{
  "experts_per_token": 1,
  "d_shared_expert": 0,
  "moe_layers": [0, 1, 2, 3, 4, 5, 6, 7, 8, 9, 10, 11],
  "routed_scale": 2.83,
  "balance_bias": false,
  "init_std_router": 0.0321,
  "norm": "layernorm",
  "norm_eps": 1e-06,
  "beta2": 0.98,
  "train_tokens": 297600000,
  "max_steps": 6467
}
Below are experts of layer 9 (counted from 0) of a mixture-of-experts language model. Rows are named router (the router's row for the expert), up (a neuron's input weights, with its number) and show model dimensions 280-319. Each number is 200 + 40 x the weight over its row's rms, rounded and kept within 0 to 999.
Before each expert's rows: "gets" lists some tokens that make up at least twice as much of what it gets as of all text. This comes from a sample of Wikipedia text that the model never trained on. Tokens count by the router's weight.

# expert 7
gets: "-", " a", "|", "\n\n", " |", " his"
router,194,253,175,245,209,168,205,219,148,233,202,171,164,162,204,179,212,212,150,267,208,186,172,225,157,240,173,148,161,188,197,259,186,224,156,192,167,214,183,213
up0,247,132,198,226,298,212,196,239,228,184,224,205,163,179,204,201,234,179,168,236,212,211,249,201,192,230,222,225,169,255,220,243,177,233,153,186,91,269,150,240
up1,173,200,195,182,194,200,220,188,185,223,199,204,177,197,243,224,202,194,176,215,206,144,269,197,180,112,181,225,159,208,236,278,186,195,157,196,187,130,262,199
up2,209,195,231,150,177,97,264,161,137,133,151,205,154,178,116,106,232,187,152,266,261,176,163,101,170,250,143,205,182,203,219,194,172,119,197,194,219,245,206,256
up3,144,226,200,332,179,170,222,186,170,166,247,197,128,168,214,223,163,250,215,240,158,216,257,150,205,143,140,220,165,176,217,249,134,233,189,155,147,309,148,219
up4,195,229,166,286,303,210,293,209,164,177,147,213,223,193,204,283,197,227,199,209,125,190,270,149,230,164,151,169,181,218,209,166,187,142,218,253,237,218,188,163
up5,196,219,205,166,230,152,279,124,214,177,266,203,209,228,186,235,219,235,260,227,170,238,232,175,154,189,156,200,217,202,254,161,175,213,220,176,223,182,197,221
up6,163,205,114,297,151,214,174,90,159,153,218,184,212,167,204,236,225,241,166,263,134,236,256,178,168,114,224,171,160,193,241,287,152,151,185,246,258,143,243,211
up7,239,115,223,284,275,98,186,193,257,181,167,253,209,167,256,183,215,183,176,207,193,200,226,271,191,156,233,178,170,192,201,229,205,194,198,204,227,226,193,178
up8,228,186,193,217,210,196,200,169,197,184,231,177,199,171,209,217,119,192,157,240,112,140,207,184,198,245,172,146,200,162,204,275,198,241,175,232,197,159,141,186
up9,192,179,125,178,209,182,243,252,196,218,231,270,188,184,196,198,176,157,177,220,179,234,197,244,209,254,203,222,233,249,212,128,243,199,214,222,228,157,166,165
up10,251,164,161,237,260,192,270,195,210,190,164,112,158,189,166,190,212,229,231,239,125,127,169,218,215,199,204,257,197,238,148,229,173,153,173,226,122,228,254,211
up11,152,183,284,171,192,156,183,213,188,240,243,165,192,226,139,158,221,198,225,249,224,168,188,171,161,190,232,173,197,171,213,235,227,137,187,228,169,248,150,167
up12,216,214,254,161,255,187,266,189,106,176,234,190,118,161,186,187,176,178,190,224,186,200,197,170,228,260,196,232,196,236,198,156,114,158,195,283,171,201,182,222
up13,189,260,105,238,225,226,226,159,133,201,302,288,159,210,224,256,136,232,219,200,187,238,248,175,184,215,179,184,185,168,191,189,98,200,253,212,156,196,182,196
up14,154,182,214,244,238,217,176,194,207,124,197,200,199,186,178,90,75,182,168,222,179,150,170,215,236,218,226,271,191,198,205,189,194,243,156,249,153,286,204,210
up15,266,227,215,223,250,108,174,219,135,186,139,168,167,197,241,180,211,176,267,283,209,185,219,246,221,139,226,148,191,235,264,265,221,314,178,191,124,189,211,207
up16,286,113,214,175,211,142,209,197,187,232,183,219,245,187,214,237,236,178,164,224,151,191,263,269,194,200,170,155,223,232,196,246,200,250,136,194,183,312,161,203
up17,279,153,283,235,182,185,204,188,297,280,60,170,179,155,222,255,150,188,244,242,196,268,181,213,203,224,212,262,174,183,305,170,194,206,180,205,195,170,229,177
up18,203,215,258,194,202,211,198,220,206,172,127,188,181,214,195,169,183,233,135,239,190,172,233,199,194,172,130,168,186,180,185,242,192,205,181,192,119,283,220,212
up19,175,190,147,248,161,151,192,197,255,138,170,168,196,149,195,266,160,213,211,209,154,242,185,256,221,232,173,199,223,198,200,176,193,185,183,232,242,270,241,223
up20,250,185,217,241,198,121,137,209,263,187,182,201,230,145,245,194,224,233,195,215,173,180,196,195,211,132,250,194,161,235,207,183,210,179,145,206,223,201,282,212
up21,231,213,237,243,173,178,258,157,128,234,153,176,184,188,276,224,186,219,141,246,165,219,181,170,194,234,146,210,211,179,231,262,173,184,176,181,198,187,204,247
up22,165,179,126,178,187,204,227,157,141,200,246,191,220,220,109,197,192,188,188,232,197,230,221,145,219,186,176,142,190,185,173,165,187,109,238,182,197,240,160,201
up23,180,202,225,284,206,229,216,210,223,179,189,186,219,187,176,135,137,142,215,256,273,236,208,247,200,179,222,236,181,207,163,213,221,255,205,233,238,223,291,207
up24,174,182,193,244,119,250,210,231,199,181,183,227,170,195,206,225,216,217,134,246,165,245,229,185,236,172,84,125,180,217,191,253,147,206,218,156,141,201,179,221
up25,226,156,171,167,218,142,266,230,218,224,190,164,191,208,217,202,146,231,164,253,272,207,226,276,196,174,186,202,92,252,225,273,117,177,208,96,211,192,176,233
up26,205,194,169,213,208,159,203,213,171,260,234,197,283,177,244,190,172,178,110,228,211,200,220,211,201,211,202,156,199,213,230,295,150,179,164,243,161,256,224,214
up27,222,213,156,254,249,233,180,216,215,182,195,145,190,150,228,226,183,253,167,229,176,200,244,249,161,178,196,164,174,251,265,252,161,297,125,238,179,194,281,257
up28,174,181,143,182,174,142,213,192,183,135,176,98,200,226,171,193,246,189,215,219,209,152,251,220,183,117,148,169,230,178,267,209,193,150,150,213,256,234,188,209
up29,207,167,226,266,215,205,204,213,201,244,157,178,178,247,189,216,225,155,211,170,178,187,208,206,236,163,244,195,224,179,171,183,228,157,163,178,197,233,243,248
up30,270,188,213,258,177,156,225,209,179,174,176,212,215,211,165,277,184,216,138,207,185,233,184,160,227,234,186,222,186,159,164,237,208,189,196,175,200,203,228,203
up31,204,178,265,145,220,132,215,183,154,158,188,210,149,184,210,178,194,222,158,263,229,178,243,204,194,173,186,160,155,153,216,254,183,254,195,158,124,266,200,194
up32,188,153,168,268,284,234,145,217,108,224,234,186,209,212,205,256,174,173,233,237,157,180,214,231,154,204,169,211,204,233,183,199,199,224,205,245,216,275,185,204
up33,188,258,238,181,159,213,215,176,177,202,176,226,249,191,286,269,117,204,223,332,200,178,164,160,182,181,176,157,200,249,251,221,169,241,230,216,197,212,272,251
up34,154,245,219,199,225,198,141,144,104,248,182,168,238,207,209,221,235,148,204,235,188,182,172,250,192,173,223,174,223,198,247,226,170,192,235,156,208,177,243,197
up35,205,218,113,205,239,81,217,177,229,179,188,125,160,161,211,183,199,160,228,199,266,218,224,292,198,214,123,182,167,180,271,229,200,258,216,199,134,229,231,273
up36,240,206,185,246,272,122,225,200,175,194,185,192,218,152,195,193,234,185,187,198,129,183,260,159,268,184,195,261,278,210,198,167,216,101,257,208,214,205,277,208
up37,149,235,143,175,220,161,225,180,184,189,200,217,173,214,153,181,198,158,244,242,199,174,201,219,205,203,213,197,195,227,218,173,201,194,243,278,234,229,189,210
up38,217,219,179,209,189,183,226,197,187,257,257,160,192,222,106,274,225,217,165,219,223,194,207,236,199,152,204,240,219,224,126,154,236,143,233,185,161,192,220,188
up39,200,129,232,219,273,174,257,200,206,153,195,234,183,191,281,217,231,172,156,194,199,130,178,218,145,233,310,151,225,204,207,257,194,207,233,276,198,211,209,177
up40,311,154,191,220,238,175,158,217,190,163,187,205,99,234,135,226,212,162,141,204,238,291,186,218,203,173,182,227,182,245,232,177,186,219,194,156,127,187,225,235
up41,178,163,150,287,207,125,188,219,160,189,217,164,166,187,180,299,149,212,216,217,180,259,250,215,116,218,147,229,242,170,198,200,212,250,148,266,200,227,238,185
up42,236,225,217,280,192,230,165,187,152,244,174,222,203,218,164,169,123,165,198,249,174,150,171,235,128,143,260,170,179,227,301,220,180,250,270,185,196,219,320,226
up43,209,208,199,196,195,114,141,208,159,256,202,172,214,200,229,276,141,141,177,229,149,180,196,239,215,240,216,203,170,205,265,244,206,247,108,194,150,232,273,232
up44,219,208,175,327,217,239,156,193,119,192,197,173,169,214,179,185,154,183,100,237,169,202,188,245,168,217,193,184,242,194,202,265,155,257,265,166,178,156,215,207
up45,256,206,234,189,152,224,224,262,142,200,178,209,126,231,216,239,249,183,205,215,199,279,209,177,184,192,242,246,154,150,153,202,202,220,234,196,110,171,206,245
up46,238,226,178,269,175,188,227,232,191,200,137,148,249,200,227,236,177,192,218,297,277,179,188,146,231,171,179,164,141,174,205,242,189,176,237,192,267,205,156,246
up47,216,192,196,145,120,161,199,151,131,183,208,146,189,224,205,228,198,259,235,259,213,168,184,231,183,153,194,184,160,184,231,150,159,158,205,150,199,215,210,264
up48,185,258,194,163,176,206,192,232,125,154,185,166,211,210,230,152,254,185,214,254,247,161,119,147,198,189,170,241,199,179,220,131,164,170,200,253,152,229,271,214
up49,211,138,220,206,196,158,193,177,178,119,178,195,214,193,270,219,218,185,162,270,144,197,185,198,198,218,125,169,210,199,301,281,147,193,164,158,195,259,160,242
up50,191,126,217,204,211,165,221,155,186,182,165,181,178,242,219,174,172,220,153,224,120,171,175,187,191,186,282,161,209,211,218,188,204,192,223,160,198,233,189,234
up51,179,167,136,211,213,263,162,198,144,267,172,217,207,227,252,214,142,214,192,221,168,161,148,221,179,248,210,125,194,203,135,190,194,145,168,162,235,189,154,191
up52,184,195,178,97,128,216,255,186,228,262,248,152,212,178,210,262,244,147,177,222,177,225,191,199,181,206,136,244,210,195,234,143,194,173,196,170,220,207,110,245
up53,282,181,171,208,277,153,184,259,169,189,146,201,250,174,164,170,192,168,197,226,195,216,196,207,177,261,197,208,256,183,211,183,202,225,149,302,117,144,179,193
up54,187,144,291,215,224,196,164,196,155,235,235,202,163,241,210,199,191,197,217,227,246,172,168,227,234,196,202,180,127,215,203,251,202,194,172,139,146,215,159,199
up55,268,161,136,202,166,152,259,151,244,180,128,205,186,144,185,205,239,240,235,261,244,215,260,245,243,98,170,209,183,229,201,122,171,257,180,183,159,162,228,196
up56,186,139,154,184,154,162,150,202,130,185,209,225,297,184,247,167,208,196,200,194,227,248,217,190,182,287,194,216,124,235,280,158,225,259,211,186,158,194,242,236
up57,191,194,169,171,247,239,209,147,202,193,186,195,200,169,240,213,186,232,205,234,253,193,170,241,201,228,186,218,44,169,215,282,166,182,218,224,88,252,203,264
up58,148,195,151,188,182,166,147,180,74,182,115,206,169,210,181,195,182,237,188,248,246,236,202,137,141,205,136,249,93,167,263,220,172,196,197,201,181,223,207,235
up59,203,193,165,202,282,198,191,226,213,207,231,173,234,222,182,178,205,226,156,306,202,268,250,205,150,144,144,238,144,177,221,211,177,353,200,208,201,190,245,184
up60,210,305,152,235,213,225,247,239,199,236,131,178,199,179,254,151,241,132,128,220,263,161,223,191,246,207,224,211,233,227,204,156,203,93,251,182,134,152,140,180
up61,168,190,156,290,242,191,181,227,165,222,250,230,231,192,140,221,156,175,214,237,194,189,205,197,166,183,139,192,224,204,192,147,180,260,201,198,181,167,210,260
up62,196,207,147,276,270,189,183,198,172,181,159,184,189,200,264,216,204,197,206,203,232,241,279,215,197,171,199,247,176,206,193,303,172,264,240,217,131,246,212,191
up63,212,263,187,195,293,189,260,199,177,254,223,217,182,217,214,199,230,130,194,194,196,190,134,132,180,201,160,270,211,227,224,177,192,188,186,241,233,107,177,181
up64,265,167,230,253,166,176,196,189,218,145,214,181,192,165,211,225,206,182,238,198,179,178,212,229,222,224,174,215,206,232,198,150,150,271,217,252,144,244,194,206
up65,177,169,201,243,164,149,171,179,184,141,211,169,312,212,226,145,175,219,162,270,116,116,195,213,206,226,189,180,170,135,168,199,179,145,117,276,218,216,167,198
up66,215,229,215,269,198,233,188,221,107,199,231,140,173,190,246,274,193,166,176,244,156,152,208,256,169,192,162,186,221,243,235,157,181,274,151,220,96,206,275,228
up67,205,160,123,176,339,184,187,188,193,152,174,160,148,192,216,90,242,203,255,223,256,198,218,197,265,193,131,250,213,208,218,192,139,95,163,242,183,262,156,195
up68,182,201,232,223,232,231,201,226,274,212,154,179,145,184,216,173,259,156,191,170,257,280,213,190,256,189,246,172,218,213,194,172,227,269,202,186,145,176,320,171
up69,175,213,215,156,155,164,234,218,218,220,188,233,244,172,228,212,158,188,199,255,203,223,228,190,152,229,140,206,196,201,212,211,167,152,265,184,265,196,163,263
up70,175,113,219,237,166,274,122,222,147,171,263,152,204,197,178,127,218,180,171,239,197,165,150,199,154,169,193,173,163,246,283,303,152,257,184,178,134,209,194,192
up71,184,224,135,208,200,183,167,168,157,153,216,269,156,218,82,218,212,194,165,237,211,230,198,103,150,138,186,240,203,228,212,155,148,180,163,195,149,204,203,264
up72,218,150,185,229,175,216,204,192,206,147,251,151,227,226,177,162,231,196,129,266,174,174,130,156,102,206,169,186,200,174,174,224,152,151,226,212,198,158,188,192
up73,223,237,141,201,207,168,238,163,170,151,197,209,141,210,121,228,228,238,206,178,197,166,155,193,220,229,218,222,147,222,226,145,165,152,214,262,219,217,236,192
up74,212,154,218,174,187,149,180,203,176,179,169,138,194,212,222,143,178,151,277,212,191,209,286,176,202,207,243,203,231,208,293,174,184,303,157,190,209,235,172,206
up75,142,250,69,261,196,201,211,252,215,153,196,230,181,148,229,260,208,159,206,293,197,185,173,222,179,201,184,211,149,200,270,153,156,251,158,232,168,127,224,269
up76,202,200,178,243,277,162,200,178,158,208,206,172,201,223,195,208,252,226,167,178,190,198,205,234,198,170,259,200,243,244,194,209,199,131,218,256,73,228,226,209
up77,224,211,143,254,212,150,220,217,204,169,195,187,218,183,207,194,239,186,178,203,206,214,236,240,264,137,139,182,201,255,197,191,204,226,157,252,148,226,252,215
up78,234,304,186,219,197,187,290,213,178,242,154,149,205,202,168,212,130,231,227,225,257,219,188,211,170,148,159,160,100,189,205,209,189,273,229,183,154,205,178,227
up79,102,233,190,301,195,222,189,169,151,219,185,130,168,258,186,214,190,161,221,251,204,186,186,194,156,134,99,263,189,173,219,166,181,226,217,208,168,188,193,223